config = dict(
    num_attention_heads=4,
    norm_eps=1e-05,
    rope_fraction=1.0,
    dataset='wikipedia_en',
)
Below are experts of layer 5 (counted from 0) of a mixture-of-experts language model. Rows are named router (the router's row for the expert) and show model dimensions 0-255. Each number is 128 + 32 x the weight over its row's rms, rounded and kept within 0 to 255. Numbers have three digits each.
After each expert's rows: "raises" lists some tokens whose logits its average output raises strongly, later layers aside. This comes from a sample of Wikipedia text that the model never trained on.

# expert 74
router:092131168081109152099111088185162143116148103072157151164088100088124186125145098053133109150126167105142138132111147186122132119116166116081185118122129152126128152145120117063152076179128104149136176155136140176056098085119135215117151131211074172120077141126071111150115086152129094116125103155078140095105117066141117166163114097086103096085128146114105137087167094125134112145088108118185112155135113141151107179158139067155149130087054147168178161132166120118095138131099073140155127128168153139171108155185109083125206126134122109097101070152127107149116121101152155162115097146123123080097123135107155060130130160167102114119121177091057138112154148112085129132138125139047176125150135064085151130138138105057094118146146125128113087063115155108123072140082071
raises: " (", " |", " and"

# expert 89
router:111121186143070100101143147132111114169120103077159154099195093163122111090121094154073170110104087154139170100104120169155132133135096146125159105035135091133098096076151141103127101091145172087101145144135120132105093168112167109119138180182093170105125140117045028160151158065162086187103123144150129151088119135107090071130041164142146125052135180142136104068121118095068110092153150142153110159110155164128082119097118154147093129196082101113121137141130143162138150121095111127161132105105114086139116054146122042133155117158135039125134111166132106148116096108113123143099142070117137096159137131082147101145158083126088120126107149129124129110111116104102129098158218086169173113117151117124152175115113204103073125077110143136103088120133135086119108080132140
raises: "ub", "al", "ill"

# expert 75
router:038139154104101089145122086106118094167150071134150124155118119148126157161134178070127185149089120089106172098139157167148102113082110149075129124085120060160111072090100116081149107130124122133125160142137103158156066143101073136136103166101136135147124102133136108201152144126151107132137142158142154167123128121169127118123117197101121102115122140162102136146117102163152091130120089138087208205131185066142132103082178140165130165174061167159160112084120148178087122074141112135105089116101085167157124139164086117035097163127148076081153127108116047129129124120132150125168142123080125111141086166059161130142152081114133124177085128165148131092127054115093086173128153151106142116189165122091117070063123192135096105182099139156117144138139123167128136096080143
raises: "t", "ne", "ke"

# expert 110
router:112095162127125104164076117090188120092161066143119197116174068140111179075106139124087170124127129119171152144167060150117131205123153142081138077078094087069146144058097115078117109160117195101136126129209095102086131163113137063078159177174103168084101164127113142149173156125114116154109150140126092094074070129110122149141088126185126148128108156085133100073156140131115133160113103156074124122161095137142106115117095081144204124129053150121157119118207093135140130091139079059133101132146163123117121128145097110084141107136136115146136115158138108089146057107133140167181091148083141084130152163100135133138140094140169140129095104154139105173143151131121148121138139126097128111118118041063159145107162202146123148166170168133116174092136142091071092138115142
raises: "ive", "es", "ing", "e", "ed", "ment"

# expert 17
router:102092196096117138112082100124131128154118116146102148174151101106140131069121130120097170101091136151145107101149164095114069137156152134156173149081100053038135141069155126096084122169113182138073184161159145135095100131160176146148146179110199168082079122095093061175161164118093113142169143142143174132124057047143127163169077155131178122094061128158143152145126143150182136127089144126070125191154140133105141135157111121178141090162077100115151110139093083103095099070129075122151095148070080094125106106110095104117121126150147137121111134193125127067134078119137104137173076136123148141084137091102113128148123115126085137116094143176158148124179128129152167111154160106122172105066117092117132132156079138078080074119101132215122121115124149136143119086105087
raises: "y", "is", "ise", "ist"

# expert 36
router:105100184129127097148110123120189145122116133123105130111152128135143111145110118125144208128083108103151168093093091146149098143109143092084150131040096077076164051108078113075160141200152168129154175115167143109107085111141135111183120168139122151146151111080105103105174129115133040137142164106128116129106074111125085116194113145181142129170153137135125129092138091162139091150074149142130174135175106086106103180137106136175150130155084104102142101115137097114177119104129070120197141135151186139198169127115166134066160161107100064093148101205120144125159140179125208108155084058103112094128104133119126128161126103114097113126125111131121159136112111122072071081170197105144079114089186108129162135119071189072088139156175129148133158155102168130115135100123121
raises: "\n", " The", " It", " In", " However", " On"

# expert 65
router:100086209127092096109129123081154119135157109130142093108145095151190112142124145099122133106083128060147082072138084130134120130091126192148111150041136091132068106104088107115176160111149127153177137111105153162074150164107094105136145146164117180195120108112110098123131135137142158078173164097116100156090086033111164109153140125173160069164143114142131162185092141155103112177149123093119120178124139148129155098124169128178103139180059130140200121100158092185137134064140140120156142157129156128126149107142138161110114119145058097077093175112122165183139165081133119099104097065102110106090142139104158059152173157171156161118097174098066168153128180141158033152139123087126099120131159108116111138131100096105078085123135151149076139151129153129067119106122125
raises: "ia", "ies", "y", "s"

# expert 22
router:104065164069162212168179104195141100105182091132141132111172142063162129117147171149106171142087121076132136060085160127152120170122162153119124144101109099101140095147097109109125123164092118176119161125133116162103145090135121150128172140160118117098096093166094121115123083079143118134122078141155088149078103155187144130170090159166104089115082091132150191123130101127144135116127128115135121165210078104132093191088130151200159137150067123173129125089133153149136140125132109101121138156101113169082171114099124149112185150072125095118118178187156110127181174152143093125178136135113135122159162179133166149206123163175084140150153144149112166138188138133139073097069121136144140058139111045086094143135079173120123138156154160084165139106082111148104103105057141
raises: "ization", "ized", "is", "iz"

# expert 1
router:120120144073151133101092082107166076105080097062106180092131106124131120151146138094077137204102066069166114141094111126144131136102149132082119107094118094051172127075141149094121019140155118131158130136166106172117125100104109135156138172126117150118107120094118095131118168101098092097093103119122128138125065141083086138122080131142168111130168100124127157122084138142122155081129102174067141131141137098057152156154063146117016108142066122175145129106167095167204136119128094123101122181140160173083090095142136109138183169116111152125084113124144116115152092104137173096103145116113130133115114131128100078237113108126125117111102118137136127130146111133117096135110132106144162065071092172055087174180143126129084094074154134073144127096126142177141181120168115
raises: "an", "o", "ing", "er"

# expert 4
router:086147161097162128095113136149153084135095064103117112146169093159140144116184131130099193185103127098148158052079123125138114091083161103145137118139151146159095088090101085094166084158152139117161129148165113109078140151168130095127149133085158121113115166125114161123187058130093135117140131153128139130082140062147079084178134147146136143105208147074143129123160090116129067105106125115119115185141153075113124157097121132150129133154075092135085140099146127149176159157129118095142136179112161085142106115165111132034137079135119101185143128098105092089104102185142147091117034096059143106154128154102195185176132138181135175105107120165152080132131122101070137095166136182111123109171189047100181147111143176100152130118123149088161122149145109110117121076084081
raises: "re", "and", "ock", "rate", "ric", "udi"

# expert 54
router:115154193127101122101136094158104130149148097127144105089156077123183140143106101129066102166097096125123193099174115105172130203097176164118124110054176091153105133127142116072140121139176200169068167084150093095122138161100113153146111174153125113161154086102099140162124130086152134138118192096082091149054124158147067131173086135181133138089137096093156139126181089095065058160092150170161088131132138154057178129127179089175048130126065128143122187170102159203120127120129148106151110173145162141174143130170155131079167113118118111136137185111115115114088091121139103114104103153092143105139170143105148172173112087117069061157088178124168137102147112136145133131128139131145123090118146085094105111114101161120117118134096092121144126059118152135185096117117136
raises: "ous", "ough", "ul"

# expert 125
router:117118122132084117134179094125170098118173136129104186162147102130124132099130150093088113165098122119120159133110075109126077153170119068135130139177074073121131110120078119117139133123132113154108138105195166126108121074091105132081128201110091150135131177073129119100127081112176133215174161146178088103109179159137104130172113090130130114117167111133159093087150125131032131043138156159123171125206133089117111105111107132163136141162088150159159088182136098177193116100099180100072132134160093106122154147144099090175136097122157068098078117151081156161138112098186165073155115122077122068106084180082101148147100104159135136121096153069101183121096130161067124122111122107072084159153159075118134173104114180133111070173150142128147122104150157160141140117098138
raises: "D", "A", "F", "G"

# expert 108
router:136169193087111115124090130134156164146120125088101103126133093160154099129151130117109178152090113123174144087078085114190156103130166114100191152068168122115086152075137144101091130136142089137120101133177145113090133151089139140132111135230128187129087130082170117106197154139111166158149088137109167122100130093114125103181178104162116075137124142089141131166103085078055104161184185171090101125135089094138119126098083092148094154137072093125126100157158168159139160103111115073158062178106137122164124132149149126095115103124159123060092094107134127094128119132152183132117162150111132075164133078114133093089129138042141111099148123141103062111157094101087107115113147110103089181192133072132123101175104159071088173100090111219098173104106124111126093140121153
raises: "s", "g", "able"

# expert 118
router:145157209128114127150119103143125147170152092077120107119156048088151127106148115130075177117089110138152162072114090125102081088178124094123203108066094154108161100094115147052117123161144195127086164150129133134101080140142146154169164180140179132080099155110109132138125178125165081117153112079111111176137120154128113059172131176098083153093141173143122163106092118140119134154122107150114090167164124174080139178166141163186096197177086128073151140124143124190132144070145116174082129118193155103138098053126095068135149138107139131105120175203117125126123164122096133110101130109134158124111069149095158146173136140056113112198160143124106130101166094142123145088140160111149137110085185057109124126113101149120126086133083127129124096088162152120108094071094116
raises: "er", "posed", "press", "am"

# expert 123
router:149114181119117124151102124101159085124115110102134188123157018112113142138127138123098141091052164115183147111055113116135097132169114131081120120105131160128113107108159202065076092139105147116122136120119140115116115118092121178156123168155127165091116115133082104174124185165132109126109150193129120172093109159158089067138081178157060138048108114098158136137144145111100092084092124149139093121137146203158087102137149122141097149163103065112159212136136152136167118148107115181132114137161100072148115089133135115073124115074174093139105129160138162177103093118142083162074141075181130118144095123091199133163110146122093121122071161108151112101110144111038150113180133130150100097100173138099173152162146130104081083137100098136140061091110140099148067089096137
raises: "ir", "lo", "la", "li", "all", "lock"

# expert 0
router:114139167101100095129150116093156153151086111144150150130152130120133155149158157101112133183107154123124176099108146131127119122093129175142153096110126184117156152058135163120122106173178109106095065155199151131083091141079133116118161111148109167132094192121082085191164113124060055116130123067096137179105169141125181107100098128153126089102097138119145116101123111100124139089060117171130147138129157134098181194068134146208082159128072137131088134128155108155128127099086117109109121166118125150198112141132110089073146127116118067109173210119134158119116124127162095137153114166048083102163122107071175103227155106138131083083101151095144132093124129112142114071100183169074108178087198119108105116122070142109141108153081160093143100096120104115089116141085154
raises: "na", "th", "mb", "an", "lan"

# expert 42
router:127116198126116105132120139077063140171100093069121117164168121108110086172123141076127105113115126109161147052124107150123111154114152193150217127128098121151100180117126140076159115150148154144123142164151161154102123100059074059112124128097184155117072065069131128150132097093087068145143145166147058178127156136201117134157151147158104119135096144093157142169102109136089122175134137173077183152159138140173115184125142098192124151170085178130187136157163104154183102117099100082143119121086106163142132100145133119130103142170061113084130151095103136090094105146171164154100141162125139109146097147167135136168114153149143213137113152123089105091196100110133132102119168144129121078118118118093150099159108160072118100158211160118131119083115145157141160060088134
raises: "st", "struction", "s", "vent", "ve", "f"

# expert 71
router:097128183127141131147117093152152136147160064050104141148138094105180114151117156111094101100115102173187183059156116147106096111144111121145139129076117081091110121099124139095142108228129128145088140111182126135124134093118103082124199129143128183084112082093086078158122143144149135112131139165144127139099139120125092146130096121167161140135081135168163192140128109157151123111160130121141171083100134080113115147132153125194180091158113152076164100157141065185094131100165120100105086122130173108135160149174126089068148114098099091061149115176136133123114118159147127117130089090113090116153069190168147112140156094109113116071101115146151128108130173093114130110151226075101120091093133132116137136093051245042166101117148130167092104164096143121149114100111110
raises: "-", "|", "\n"

# expert 102
router:127163177090152100190080137119095115181097066106114123078153110098086127135137126089091158113154089146214102067085111143118098118144152112116148047121101138129151097151152139116171102124161144164090125144198138136160159127117085132161173164165112118110076145147102111167115122127151163170140140091140074141107119142195098085178149162178107115151173165105091162137109116117141150151135108135157115193105132164120179117079098135169095085167094165124171136122214122144158102093146131106109142130151082125130146091128127105086190129112116115131092142180099127117132074095183121150140115114099152074074124155170104114153127120145183083166129147101093090090129125153042183112107142111138126076146129132058151121076130134095051133177129131103103102141083202129181169043131147
raises: "ie", "age", "end", "ure", "ur"

# expert 53
router:134130111072130189200057152154159147120115080138098172130159130111134095151177132130118165186103111130150195101100199151166153142127110112120154147056118146133126130073125114121161065093136150102052130119163188152107057140136142146066110179149107127108122149091091146124180089183150129182160135104130091138120156128176077124123101124137139089121135113159139112190061084114147128107101122178119113135103172077131097138092083110181122084151065108106164119136182110137138151156149147071133136156113120087134139129170125059134097131044120112110126135102131182111143069088129117147159152097076140152151135166080127140181098143117148153140089149132113110081128189094113074107117194113108155100143141171105164082074150156067143070151098151141142114134174122105139144047108172
raises: "H", "B", "S", "In", "A", "American"

# expert 109
router:112145133128165129114106138126173152132167084077164091092159074147149176062122178134094180149162124123133208099109166130125174114068100113088134138049138115103118156092092095102133093157123110166099146082144113167113133104114145144161208143095097165166084161140132139109190150203184107177129121196137143128044173148124098191144133145121143092120152112086145105127124130188102132133067090169126108111184171177212139141123086164143161196114076127140140091110189168091158078117129154086119111170112133119131175057151144132078160138156138094115086128133116105121104091115123118128100120128158139085200087129099152180148088116120116102160091133149102114133138105159111092086109140147141144106173147085137127136110116118110097093167211170167099149079133162151139164133111155
raises: "d", "den", "do", "dy", "ment"